config.yaml
n_layer: 9
d_model: 448
d_expert: 480
activation: "swiglu"
moe_layers: [0, 1, 2, 3, 4, 5, 6, 7, 8]
normalize_top_k: false
routed_scale: 1.0
router_noise: 0.1
lr_router: 0.000963
norm_eps: 1e-05
optimizer: "muon"
beta1: 0.95
train_tokens: 665000000
dataset: "wikipedia_en"
Below are experts of layer 4 (counted from 0) of a mixture-of-experts language model. Rows are named down (a neuron's output weights, with its number) and show model dimensions 224-335. Each number is 500 + 50 x the weight over its row's rms, rounded and kept within 0 to 999. Numbers have three digits each.
Before each expert's rows: a language model's description of what the expert responds to. This comes from a sample of Wikipedia text that the model never trained on.

# expert 11
What it handles: Common content words. Ordinary adjectives, nouns and word endings inside prose phrases, such as such, well known, up, string, number, racial, cricket.
down0:478494470467484474465528574533453486365496574587477497506466542521469574575470531571455535428542545432529621471489520514456483447534405542539560485514562502523490498445503478551503448520530505431486504501491515467449531551499469528479418468547599500410465536542566469469471504529532439477431473467433370484464550523501500514528597513443
down1:538522592449507529469408513522507513467441433516445502501576506450525533484486486432527475566567542442571555512588438406462397577490557503371486549559534508638596409503373492493475497520522438471498607460453461556462543517567484554503543502527518461447588534453532465513445549485479545471568454476410535462472597608554516520457552572414
down2:493523501472483477440526500533550515500502538430457484485467474513509407518541438420432523461498528527399505579625458491426485522549519506548504557595534504613475535492529471486482501434496524497562440463520441485493430542527418465512590618479578425595535522520506520496521498527475427480481396547564499462563584446412454468462562476452
down3:420432481484474563571414577470554563496489575460545521432489500473441483555463554529533474502472450491515594543451478507417471440494522512504474551473374492590494544499551543510496441419483442483506521471542470505575523515617499512535488531547547471371473562545521580470563532507552497476476444566538433518538570549507412491531507511480
down4:605456506446494542470460525508475537502451490544463512528434499495511506558536463444438497488523571526552657537498439509513428431441513463509524609551447569497597465429503500471520494484521434456467537481465495558452505376398553540503486483564586575447493453574447531481477452547541551498528621556440561503544530542471471531560527489594
down5:474456473525494573494500497549478569548533451538484437590506555488438430438403466456570464437487493550560533425477544498494463509436489474558493465563471512562493403332488477417406550557550572484489507466556507494509467491549570516515509450542527472501592498429457505499628578479481519563571487479450548575571515445517543465603513464404
down6:508514533443505493502516600535530549513530502450597513429405526509513607411459451524513555488499542460449496450461446470347602515447548494424416491510478494529445476500471547486585395541450500564471470473502484529485509506562486476549495504435441520549489518483493472507471464474516508489448514438628565451503458490461518581472522534498
down7:506499521480516453550531475476612546464490572505464513415417536459497467535507519553513512440383512521526422534480526451502579518408469435526478468499518518462532444512470485477502558476373528493480492499421544454472438498592496498519523508445470486581506447382512527415548524537515488458526433532496538556622500488465488489576472448555
down8:481474490475494467559568504527518478530493514473409534480499443517446409530490453435396455420527504592596511475526515516471542512487513529471516528476513562421488441447532520582567511434553512475372507459422449463442555448630407608453484520577509417666490578507490523429575538473525526566440552444532591600507495531560546430564540547521
down9:423446436570456579540558484499415536602486477475511485478519451524492546447424497520535468513534589562512490436545515454572421514550514511553506557444445580435565426441536548469478564584480570507475530552567451503598484433487590450372489495629492509510531475663436552560479451418500478461568560502484516426551595481502486407574421547478
down10:622514511446537425510527410447615510562576402502541560567478527472540557518542589466427536541493546484494465423501520561461467448413455531474526587538512605556520502437479441435477489514421523532544490449476607541456510527544645517478513569471438451484498514527534464526464568554510451522565505504465513511377585401469498449546428414498
down11:515492453489367473419419553526563483534435492568522512444487614430565502437508479526391511611509526515575420485540489622462478517536416499568496531482506410448529432478446581491525523455548546540465576429400557455541460505550489553532535478467456496491513444623526580501511510546536523628488493518441491459414474459505518482537515470489
down12:479529549496475511543598462609436504446476486521550486546435515534518508501509481582504518469432566570497499565521489419595540462505538432514488415566434461487477469520508482582436555461496437501535396537530467497445523535500557538484521427569517391506484554525550545485523460598513538450501507455440429491411569557515574428587529500487
down13:427541398587564520478485466542439494466460447447489466522403523519486461511454483481552526557414477525553429559584561502476499459520436489469519405504471528503468451341469558626478544535519548437462515517559537475493638533476589513622504454502539590531480465494517503532443536541490512528482440495486469505536466563494508515466518517545

# expert 4
What it handles: Non-English name pieces. Word pieces inside Slavic, Central European and other foreign names, especially accented letters like í, š, ä, ć (Krejčíková, Lukáš, Ioannina).
down0:529471453481468495492468495443531580455499488508492526441445496487544574464462550526587544520516487437377526397498562440556499458485561598457509545479491468431491396601530504484491509454522533413462429420455428419430446449452441564455463429494492444438438531490497531485559492427481535594516472532443547409546473490560513582543464626535
down1:530509550630409493530483537466509461465451441479575516489511560559554495414543420484465379469515586393442455529533507409529561473507492495464546611542412568465506535533491562601522476570520421547483487505527525531563460507502485463536515464543540512500581520637416488529462524500481449371429563414479494562509383610566541503529523439529
down2:473550543503499516504506507527526487486509480455486494423600501450406458412467513563481446438429502433540539452613553455541538555463478433609449523506421545445503521435579600425540551476522595462523401614494515557347527445467499532466527542432527472437457483437537516553511385488470512477530526467492583495597580525512541447507453466430
down3:512465428464484533456422482478491578514401468478386458502492414619453528501468610541514577453473539503517501476432456576579471573493507557416480446497543554576637494474484469569484574491463526418519438506470411481557472574501502494456594495474490517556523490491390444486506546467524472483500424437441514502475517519543323471389460526587
down4:538497552523369502560502478525517510493433506547507487398557542443519435497497502542498520463522549409595506443480508483504523553516415527441486467492507544621439560474437459550470586505488560503455588441469475558402638498490444561475532512460500465451517499513467560512508481498564432503502480456521538430520527557498531542551483448580
down5:387459455477529578458436536537530535500462522434457430517585475433573460557484555580481523559534548608481580527532491446514522497459497528488428609539541518429521486481454489482439476507553529484493582455484460481465532465555523466470516473565524462470472563591480481503503387465581446516514475531423520545406477520499521624451558492444
down6:458530525483494444490478517464528471547453589456549499453476478532561415531396531565544515477472474524451569462541518510469459529464482616467596449474420527554499500564428651459473498606499519425539561588440510511472621435602396511569565536497559537519477514547402530544510537517495545534452515445517488531544467563450595484512486603526
down7:508403487471527487405488496520539568492486517574482468513517529517425526463520539494448506555577428468536438537587531446508576482442529477503557508524619486370546401472567566504495473476544577472492386511544581473522462485518613436459587534535417449508494555459529454535594498534548561557612579532412425557459463476496452447534438559423
down8:420512472486556478431497515600423569524453577482554577488539497504537440440463566494488544382479470533540503442586460522465414493530491459445495412464455462592437474587545479483476576446496493590424545468522557614446563522465576519490538431561544424594442483548420501416449504507544615545451462499532521437505496498539545511540486546488
down9:569525466505535411546473473522556481522485454478642500483449542434582611496447482409512463449455416526533508394506518420505437491374467489496410499499513399502462546448551506463568525488434512515466604492461445457574482497428542485417539500500493449445469489472481527450531481530528554498512580549552488489477540549433514544443517526512
down10:509582507479492546491601514487569484526516508551465477505450450546443504537525595467397504461558585510559525466524589481510552485448536487537549509585486518465479493448508443515486436599488518500421442422550536516447469524489546459532555519477481578572526562462488579468569532476511526433478458504509517415479444493490499408588396542552
down11:429571520516467556560534503553441487469471441510481478496414484588529485446537567537438464507492453581411451534463531610478515385540448484519463480529384619489467532438482476449469407494479496587465492508484559459513471583630501454495570581462489573510503538513488484411518498450458576474555395457540524486512526585565432397482504525485
down12:431477543484439496534429540512491433461468478507585531460483488537484532494483526505458458591495468479507549546455452529435485507622474535477482526508483504510580398484518454561476489527594518528620516464591567463507525390509478479546504546489478452484511500569438434299532524524520538526462497480444553440543503484550465416484504428567
down13:541496483514461499444430538453598519537458578523545585424517526589553494498476525530574515494434428457541496495495550467489428379471517494427441525517622458453424456499484385557481490498473489484442529519488515472471548404449543410573478467635472429480443463512542521521438505517519506532506551416500568407485442482409486445570661563416

# expert 9
What it handles: Dashes and parentheses. Hyphens starting infobox list lines or table rule rows, opening parentheses before birth dates, and place-name starts like New, Los, San.
down0:428465549414524479540538581477502521439529503552581363523577467481480533482554513596520429525595565480386525576459471484508491510526519516518464467443534493461500463523537471447457474509540500501512547442491419492512465480583489512535581505452516511621437537486485489428387545517493507477514485516433441578519543537490503491550486512464
down1:535487522557467468516526556478539463471550527557505432535489527516414441487531473470474526535490536542593569478571500439482541527518470598507549439602483568573525548584542536490472435539555508549567441503551503470538561546479493498513466523521557522539478507403625431524576543585521493529537557517638464345487537436469503453454452526441
down2:533522547554496539515406506470478501518519476528406459539389408648522449548485450503506441513474423501458500401450458487560406561505551475471426477599476443568553558511484502520427432585448445507501567509431488486469471490537550605478485460385436463459441511574456521499472549522516554584489545545545582441462492458570454549583484557508
down3:522524533532529570493484525466591536526516511557477550564504450508542487483563513476487471516542530518570493512507411484590510394444499451490536544449538566465468548554542507486485567455514514493422502554508514453479483492503612546429453492505488447571457480478566462542448549495574522533481568570463509491498428561451447505478511515527
down4:442490414533487514506477500457463633515560546403521584479482526504520502479520570491542542509447525658509545513549430523459396541520565505474477482563589482499415575431505515480512572599505487514406587534521517508476516512484416460423490506510497539528449476465550577533489590591534486423550488421449463470477486540540444527454467440553
down5:498492495496489564488494461544438512477462400469553583432509522548478548503515513497490475556537536603472586447579604515618454623526401502491469432471476448533521499521392550515521516453350506425585552509530491521511601558439450528493456514459553514448612443490513576512496536480459538430464516565418503488517484505564512586459456430470
down6:523540456511446543497522472617502501458508445495393567492427498566541490538500566490522450473504437488534493437479502531478514516560459447442501484514515547520456480435482406544368478584537473486493424535591508550464517509480475484447560606523506457530564502569488498447489482520556473485533589450535485518404415604517456557420515538509
down7:506514452593464532470564485476608536507480454541471511572476508480603593562552440459533462510512498508458484471410515491481537401580576561532512493528423457568579529488472455560516446457578439511476525521457506458576430545534534431555459538512559457367517527506407520518430422447538588493465537513453540498417522468511487390569500455470
down8:557469573487438543526452446532489505485596529471541602477491542510390541467503553575499495486484476506640474470484512539502447492495500486572516587482477445546504459467499423430517467569452508468481478534452529486494497557534452538572563460469544584529499498474532449460450522425439523600528480505533488452474420466495498494450359447533
down9:564550522527537571394463432550562495509522463546472477490570500514473579477541500510532379494557444478391473499525482458478565528481506414510530470493446563462487544453466522561485395491456474568458480495430422524500468545621422540543433508609488517491568466473505452470499472518417507472475534539520491475457538368530493552589518450604
down10:426549576557540489475562413606492485529433435480483493441415588427519473532456487475474433542474424467469400518410500545461512483441529514552359557520513508527498450562402502415506561459516511538385489588536436607524564514495537564449530461531610501537610542593570532570472457487584496432494410506419411545567485552510565533560468530427
down11:625462536414514461446457485487582519533477534525517373582491458511564516429528531528521501535486517487480455495438493521454394472491501438567509516515428482423519496549548501574495497503521450480492456457479582540619571532577480549471491475417479551473455525501588560481483535487497459523466567570527519502486451526572545516510452519454
down12:503402485470452502512512429414471461491490533588523390450587484455533533501446476528529527555544557524496486573485499592512445488442425404473539610514469544474447537582474453482525471498576540504498509531484577525593494451541483484525481514548449521533432463452604529523487572486423469534531486439535486372427597487501459461453488552461
down13:463584473458628489482582491530517626561575469552470532556441593529453482543488501491551560498460537467502436497456523465499473531510465515576537526454439555597446525483434471416513510410535565507593507447510525448476524455522548533507500500431480506434512518545512436500444494468524442543478499555544526522544473539561491410517584539528

# expert 14
What it handles: Apostrophes in English names. Possessive apostrophes after names (Mac's, John's, Scott's) and consonant-cluster pieces inside English surnames, such as -der, -ck, -tt, -gh, -mond.
down0:466494636517497469477533499443518555501446511506520506448534475520485544574391499514496533486517507518471545478541492549546497402476429551586516470451506447494447441446531384528428507449517527497452521517445535542525521602506472562416476606518525609495580558455519366443488514416498500457528484475558511457494530554539476523467389490506
down1:410512532403536466527427411486503451498482502490516529440443533448382565471478514511475573470534430600471554477654451507479470490543476510401488502480581533420535489535434511417460418435571454476510436512557499495526479532560475571450410492532518536489473533539526471509579462380505446448512494449516533484528556428531580497521443506536
down2:486447577473490546538469532486548469451542470536431461503450538473504483500467470549493476446497481582480528479471620471468617530579517461486475409552485504522465517463407468524424514530524509505498494426462483487504559490423530521490500555397517524464552586501470512527474463562562507547393510470521533555500508537395501421509486484378
down3:513409519477494582559605385533508481485466443530566506521408579491403536534529567478548500596528469492456503498584507502467488538530603504463495523520430467492461463433536431549514499481576528506387495429458495476493482594498482629492566558542505587466473594508457487457472436473474544549446474494469519463460515512503470399456449442592
down4:482506485482467564506467454409559488533529468488426465458435468526531527500535458468564493502462487528436522481528473429581540439527500502519538503384535549518452476571462529473478545501572505484480535437482583327536435534467473530493604465410482522422530525498492404476470457454429528536476504619495461543480424460512478521507539471492
down5:521500456504557523523540462530568518530501431483551537494531540469501447550468545525579441583447611497483465513540418527613423443521531495551459449503601455499585459528499392468515526458508468613500524481454553480477577462541437476506472539483440504488485573508497492523374412510521461571549451435590513414530502444491505559507487490502
down6:546511454401571462521481476533524556439548427563503575543417480462556535448622504418525488517480552472504435537526523519581466532478498477504524479526447433408437534427461493529595493430537523442514441547407427474470423541518448463459551466426505496515516476489493484655483494555471500490470560510523474473525528476522595500540469499473
down7:448480401452510464557549464526448530469524462542518421508503530558498533456524554485515484548459521489433475522489502534477504577558505529482533533472429521434579509396498512461530582508495522543599474558360436536468553546513517441457529528443512533527492544464499429484519429480578475512562436482462481454483465528517423475522425539499
down8:561520510494464526474520466487549489515470487458542386488436497555442498484384501495538525540479528410404506383528544577628434552496424459499566523436498425588484475457586537534529493506458449488535528428568578580484586500535464509602380506520481443532522422499420446464590535467474439538495463477455552535527494587447508529437499539475
down9:582469472510444487473492560440457479590511491539476471456530590523424558553521455522503492461527566507571555446493494453501454405420539528468501491478435417507421562469470578409507554503526525499438424482579497492490548459476476466452488481562517479409540475554538443465494534489612402469520481544539512466432507439494479462429496565453
down10:463402515460537513512442461472565523572433514520447424528502531566486493332439585561502545609565357526497577403522490457571390442487537506496564504513502541487601507595568463446507521480535473486472478525488500480485470545498545521431512516481480492491487498607505545512519513461510402461440509472479498436476492450506625595475528536532
down11:482481461451512513428483490517452555539491478527548607453535409567549512456503448516606541541502502439544457555538475456477472497462473446470543425456511392468394474401420560484560508567576459470417503492494429488468444494518576462508446498547483549451549462529475512512527492524532507518510489624444503556517387496458502487512468527388
down12:568486592463450531510393553495555423556430494496479503496510537474429529455576601468448546522487437528362388490541464458562530440424536467546539518490592496513507540515533539453494527477490462424525550406545469391452505545504531508493467464467406489446489432471547504485525504506478622460538501517542493439508525486480525594405409549496
down13:480502509543455580491575490535542510494495528489462491504503508500507572506568552551494499488526509591514421498377547532448514523445543613526489540469556541426505554572523487493555499463508531553479486512432512445554448526426403427433533502506532559498513483506554557521463444489404393432459565485516519475485519507515500556431479523519

# expert 1
What it handles: Line breaks, word-starts. Line breaks ending table rows, list items or quotations, plus opening word pieces like exc, imp, ext, and dollar signs in math.
down0:433466587524477546458518390452465505519454520476505554485472574577518521515445536456496447571465450587596473496472515489449521596447469578450475475539451494532467488496431567468566510582464443511499498482528530423575451498623523426532514526532570485486476544541433356514408571470514502537441517589479479558544519505390506616601493492562
down1:446463552522521464600447565483489466455567458483475434463458462491527505505425568474443403588512472519496514497490610522549533513573473466398443477558487478432494436490450472448435418454503600505574501519548475351548531558546441546532584479496484483503528503523551582477547471493463530486427543497503613457533549484448515503556488500349
down2:534497432483450464506515533385326483463476491511371579628597399489471501494501435500464507436474474557414506620541542572524439544568515511581499539598513485485506518474476494542485448482436482555487621418521510496496581489467475519508489564413483492389493547574482456480506525533389398487496528457482362562486452497455581489519451504478
down3:407464457494440478497544511414531393503519457495441466552423566493520548503513441465534591496579429532536518565430559546503490506612442506554438519478502569500484487468576519537398512511511483480538513563599465435413499587492498585480505501465449442564422531439519504500451408427562596514557508535424509427431447489505506568469475528513
down4:521450646432461600486588416475463553554483511520531461502466591439543582564507481534520397462495472487483551374485535541594546527461560476480492539480528566431513534518476473554491512477509526566469615544479518488512473399604562431448474521561641561479496523534504544578498527534517529467540548534503493437415541457532555442536505433515
down5:483538445390512422586546576498489526424480517461426466497473536469450408547347530559515551406551492507516487518539531485510495477507482466452474591473502617586525520574538540569416457442481540525473504469475449521520453510507528533463546455504512430490557464479551506528374509528556567496474501477547551472507559527463553499550504477491
down6:589522528503546324464529552441477550518472519642543455452438514538428619477482505571538474546418433495490534388541576442537504570470566544453515490464504470488498563480486416555475575434550577456436551543475513488541503448487462477516499520505559568550489526610502542473486565452576469550474517496552489437417594413568580441385494506486
down7:494440434423480449572442515450417524519528531509577447593502623467589444573469522464507559403523579468445497475520487454548494533377436485473474518549546524448524582423525433475453531481575507544585430499483459457484496539477601535477500521487517494455640418424493398545457470485486503532474580450476531577349552498537558456463516391535
down8:416570541543521492541514507577581430476481486420394607523557502533398530428531503552468621473489462520552454472535548581505456563485481464561506481566485505441506474508454508465443498537498524451526550529514519483473437525476445513484523517517487480431476474454559436506508438481443453547473509486548444498478585530411488525467419462470
down9:436491534560526510540558532469572470438470413474539477499459575507553464498526537500423487447477454518506403395621532497566456518557430465567492504511523521469579542577485460457592496533468436461525370518499497465493408554564494406542480442503545411539618514506538498524530489530486457476436469550475496514444533597475409534418541486508
down10:504363509476500469527466483481395504531522557429547551524461461564586620485546585512540522576430445504548467478561500543523468412501532534480532506460511470531547553391502523524518460574578471505595462494480406574538428567482444471475544477519426532548559410506429508498502520581487510488559574466511504493479462545553615508496377368413
down11:567470472507430424503554467571539423392491553537585384435492533479512592473533478428517495495488488457529479455488430466480575532471544546397490510508522505488508532425466490478508496510553490490651529521589510626545529516481523468510549446544475572550572509542491475528540414453446443454340464400568540506592527489474529640504475515500
down12:506581478507454520486447489514527465576475527536461519471576534586480516568536535521520380466549537495481449520475492466459483613479574466561544576509504490519646535386488551525519556447468498544541472443502450496385482493470503492552526502513552495516458401541409587530469413457422520540513432504624439408463461406534506448428464473513
down13:531510569401502470450481552463395511538468529534473444478560424545587577471473473559477542615491485437511578530521587536474473565599467507495488582473451470470436472437489566476496571545559521475511504443451458524482431430432412498551457500372566523466561443358474444480462559466568551596526506480533547527495623628503617476494495430493

# expert 12
What it handles: Media and institution nouns. Head nouns naming works, groups or events, such as film, album, song, show, Cup, School, team, plus percent signs and numbers in stats.
down0:558560552549535532513449508517416517555446486411501559509537496559512526439480532418482510517510498431412497560524475379426502459560515548587507423455470492482524567450531422480561439524547502455610497565522481479491487538422482512524491496545445497440461457428535464525528434527585539488411558490430491515591519622466540460427627521532
down1:562511535611512562530471553387479476443527470423454504489456538423568569444438510499470536486470505489464490537527573523474528455513465520428471590516545499424482555501580496546442564481557517531494483501531541453399543575560491443546505509445501510539440543504498422560523438488529563393468465487471504459514566467527507524513500531589
down2:507484453476553571601511505519423461510510564432422545526514545491497452516394510469474526432567506506463478485484473409490434561463527426450490589512601450584453496469504458420503508458462500501488539520484400567489479423467447452482520431500425450457512531495442478503488445451503587438495469572461638615444512515506506526482570533492
down3:457475533398434523523459472553464509525472559470518484598585495486470580419486547534521528492428537487526476446425545464570542515544546418490529409582398504521478529421470536505497472542584472481471469532451551507433403534421501470584454538484507497476541518519526492518516453481517592490465432544474558588609682485467528554401465510477
down4:438511502479441552449505474568536474441493557565462529475434418358573506537569520488500563422477529474503390511481466536441419399590521454458500476452481479553475390470564507586497479424569454567512575513403606505398526487536434517502482551537484512524463582506411504587426447438391522490413508547525533599409562504441551459653531537463
down5:511499507543557578411521522541492546543481483458546522503522468501526523446479457470477621509458484433475504498470516445445554475565436390445433474568561511516412576488518547483574515523534520534557532490423519477527519534506483432509512473450492593506476417493513534587467461507528391493429519491562474460526500494484472479604518493484
down6:548536425532493483521511496536487453450504506505491555531391508559424493507404458450595497451585476493501483509528495492411505494540397505357547489505498345600470533533529552496494499494475611464501537528474497465434486529519410517517511488642523429467419484447509492524573513501492485513430408516456591450389472545485456458462593535479
down7:553535457480473541480543494521541539381515535580515500430483524543453483573423492517504458455511587521513452592450475482488437426563390546510418479476466509433430487464471448517514432500525557493507426531439528584457473441481451544542529518425497440455560518533508514492604512519564496493530435530577493465471545559470433551547475483591
down8:542586466420546474448580538509540536459584448482449526585458570393498580603608507501508499563457502495533540552455458541412445468418510480570527547472481496433493483547601528515600585487502501521590502532504464431497520475530506515486477459536502536472478616519454478498486506550513489550454534500527486495563416645510552481431431544582
down9:452512523450476424496501454503466533471581558549438396479575589478565444486535420577502523556479390411562530357496486493457527459501531548579472438606520457518507453411475528475532452531567510534501500578488447416512559539587456460593513552564564481546400472474503490516594509544412501447393496492536547468572569498475543534462425447549
down10:418421539597498459553591524502493492456531445524583438439489467410473570566496476476578482511516450556443527576548531491396515428497658471487443429481492561491501488533477550565484528563549470538478489500496485532549509556479544505453461480482491519434469426572566532517559493551535623433537514574548505484500505516541483479424470454550
down11:509480497447558534494486522438603498468501439547571417446574470534484513511452530570513505477519432518524516529454567475454593578521586560454490541485537540497579537545475550548458473525489483448523478450430550489566606541465527490608488453477527401494416480511486480469476537494473623571551499563514511567560497427569475493514488545522
down12:485536499538570490472455507566510497508494454576467556510585474490445498508453446501452429473513510591494529489534539483448449519479445521581521502506433411504536532435506446444457591503416430424486564557589538525455505562486503475525487497532499500378492558496485541440443556558534565532499486424461483506481467521500540490503537562531
down13:415457439516533485439490503521471499541505451512502514422499541605497560597494585453555458475408401529482577519516480590494496462461388546493524512457466549443534547474388440431491432512501584537492510544567525533481495510479532592498450534443559548410482515509487502513569503449522504430608490425514462551499522489557549538394544474429

# expert 3
What it handles: Pronouns and mid-word pieces. Subject pronouns he, she, it, they, and middle pieces of longer words, such as res-po-nsibility, dis-ta-nce, enhan-ce.
down0:469426513537495509501556436538668432533519507529477518463468484481569508508478406461439472581515439550452494540471506534511450503461551515507541448647530476486444427511482506552476452569543461567569548573553447501502493533418579551612473425494443487515524503467483475518497445469560535493497557452576570471579574601543581462498447457472
down1:514532541452542451476563509525405507428544484607434474466451459480532498566494518478514561447526531498481432586472517500464474484443443491561443542518496379490570432517510467489504546546451444516547512522494441543445497564424438416555490506365552445545610576499604477468426526473444451479593486517487463443449446445509408477583516503449
down2:456542400528495559490539445482591521491546441477525475489446502528496406571484480547562420526462545503523561414504417382542486507530538539484468544504496408573509485545472495532535431466581499482506534541556511494486460416517558566512471450465465456486428505529386544565462541486439510566465553496551509517510423531507552434471549544451
down3:466454545538522505467385503517544474514424547513360483505405549533598528505566551473565422460452471413551564514447508425543441481543477483505481546538514605498522521484468544542432470517502553555550506500484521502485527524486439515530546469442485514549460516563509518451479480497476551442540533448462488471461605490550469557644544571447
down4:435559501565398420552494554433454438550439523490452493428517593487545517533478436530492552551436437460479459510482556516477410528467507493521470520533491534511485546497472489582547502481464535441506502559493606487506558473462614422520412521538417455553466510467509417482548560435522451521503496535601560512529533421545533473491444484374
down5:529587484467547489524563508440523574497553558478503402498415562493510487550538533464604497532467474506456504560445469501482550420478522421510554614453556503381577477582562514544467538499431452452608461469560404521477352469465542467417536496496498478382617504479463486488514415502542525526474499580371485533492510498520506547541484573566
down6:502501474495541473536525477524585585522590465417474467535491595547554562526475480472445475512463478541491512567473414526511488573485449470476392469583476442475480490506463530530415535493489495506508463513483458468535463584502538471513474494474560500479457526464548456488508498462474496566365473502506445433484517530439474535520501557438
down7:493528484498427419479478452459432583519486625484500460474493556424417492518493541478488524575548498478522542536512519498576550512502446559528603565509571539513443501453535428519413478567457588590468457540444469455541414470470554477593498407564536509409460562389561563543548516487450509417494573487544503382504509531483502520548459533525
down8:567509482466414607566497507523513410529484455511538498551425401495491450564498431482560508516464540469525630462500442523408547521366534443365519428586603507507428514535407442550477551596499477489543451486537488502568483484571402562506504450504537566508452447570440490381538453468464580558447456523553408436481494510554496496582422517571
down9:422543481524433503507500366458497487517464496585570477522484517550468564512496534519501504543459547494474513505526567548496495477535423512496480515544433515506540490545479473529509475524492442547431518516601454516497506530489412533545451460576572543521549533483469518431441577483482540471562421492502441554400386482461437471487496472600
down10:482511550543535563501570515583494625463537531477461497499477534469469494531405531479528519503469486446487579432470529412453466515565531544448410518484464497496485445512460519537462530537480459470507481566514557501543530483470484431455535551468483446441595584411483527483429502438508521494480526554389562548528426441543564532545559543581
down11:526505413520497431503539544489439442464461451536531444472573438386528477436416513546491444496498483459485498489555503448546552475548545479471441489492546496530600546523551510586596426469506552469496472575502428442564452442473398473456503524478546462454546450508539594525456505466463557591477501430498478450496578572484524576437511611499
down12:480513443578522532469567490514512517609539561487508513531386558405508492488514542444538451495452490534560485471529507433550487599509524503484494471507480363534470415494444547527463505514560517534505604524542479513436504533503542549405497569534456487486523516461432533563519490457427505512511601561503519523450418543536466566503552501519
down13:572489504468411561448478475580458502500536483539524530512411448523554616444481624478554510543505498436489462526515470493561472455508433472517463588484538464513567376457504476498479525550463507485481589565538380445429500494535436486461392475531528522501554499523476575496500538490530521471469476519558613512533570400471516544562511440531

# expert 8
What it handles: Paragraph breaks, capital acronyms. Double line breaks after sentences or headers, opening quote marks before song titles, and capital letters inside acronyms like PRI, PTI, R&B, GB.
down0:558585503544481605507536538552517394541479571447478574444526486471509418507472516443588419517539532605572515534503495495552578547502417547565505585558491560512485505476439528408440429495470604545510479513585542476532457399468401578482503412608574491578449420480445475474472483464464496467507460587445559480467573600464476503576462493545
down1:425483451476518480526521457451457437403382472437508467509477467508499497447496544544514463463531543449424583510597448548497451599490491438493461556474505503452535538482411548467519538445499548402526499495351486403484456543515543461419525579427474520456418450531564586520564463557476557532563524559493466414464519586573580533497420444550
down2:504501496523499495393510490461526476520441539564556566579469479478439416493493541557579539436428494440542529564561522545466564530439428548540509473505484532519482516448544578423519469477497504443545439381560454534539534553423543489563493592452532528494494531577538484531491492563533537468558490479471470566493517434518530525463505585543
down3:508463524519426554542542561530602570432534600567517508495484533524487487532415443465442550437487501517477528422493500481566511374504467455592528402482566487499388424423472428399532497493480455466528558448475429501478428467496543474476518530448485455549456444388632560482525503422483586569498488545566584372452455473349435533557515525493
down4:509471495611521408494531478530438482441505451552487488528510600566361519571437557570500539482480551555449518476524464459426461496489414501513505554488563537474459425509484515527498474556472505485553481450533444465552601448448579539531508511450483505521535475440439515456570485539521411523408466519499466474436591558512517504553466511527
down5:439521593486445497555514499530502418482467436546538496571407523462466467517511419546503505465459568432519488530450589435478572486528420495466524592484619479533500516454521460523456477525457476536542488541507493494500375528473507505494497475518536524537554448519528493486485572526593453525487516530524451555558546460500403443417510540496
down6:599510463463399460514521446472551408516465537474529488501575504588567520478575510462527498505477442483559514559493540457531445562480533422473525539485546470435582498618489477539469504491465492551505466397547506516503470427517461516431507495448508517457587530453506513496494563594497500568505518501534529512489556503513496478474525652448
down7:461488537449501495517462531459509405542614615495443598459474519523470565430536446595477499502539461410511493409518479566542383540478558424540506483510526398485603509453590564610518542517557509421553517490533480465463450399430485436452527620445456503495382536488492468432482477512551487480423492454581557507588518470591469491502422574443
down8:455482479477515473373498515501518503396496415456538444474460470485469521495543389535389496523581404469582523569526453505554548404502408509507572536380411535501520590406544526499584505516540555490505476504511651547538527502512511500586468586331511472481476456522542525484505487501409476525541547518481484466445518534499418550415483434506
down9:465431511590466467449537532434551623428387475473465584519510466445488467501502447581560412504473505450499474594531598521455469447607453508488502476475427403482534449454495474481616530504497524490622413508448497522444544500408489534527531513545494588527529438524473514490541495470530503558527563507461448492486494497454526445479500492637
down10:476536477447503520476512477504509469460497558470483516510557437537585522493461491515521452529528525524455491552560524443466498440467542507504510612436463512472511485453521558467488470521551491318575527527495544585468450555540533452535473455481427545390544456483438441424422535500500627524447495430459553464552499383537491554456509568447
down11:609485544479580482597505504523460466521418511402502460556587413402490460425527529472466530446496484554591552487535500404505510463520453562521518512385501414551474548539475558491551522518586534468446605467456563522580483460520498525520523596503528487604412555514467464439490515474522530588459515577512495540527540556448478483435482444500
down12:480489535419513460511507544421518461503510569574588485425505532526454553470491573583452432562437538546476480609467458556493384499450541472535522548466488502537516608578521652514487451517574437567508469490494437467477494526515511523531435486495497548489479462525506477527473514590511515458532581488574447444598551344516456446490403452470
down13:467434475406458506485528403479488472559486381545598494465494567531451504443498445458479529541448532498465412486526359478531377568522494599496442625547460534495392544537556467562470551447531508527547394469484457518451505522580486540521523385456517530554563449482457492527463600522496502413509541501529470462427537581460493592501518430502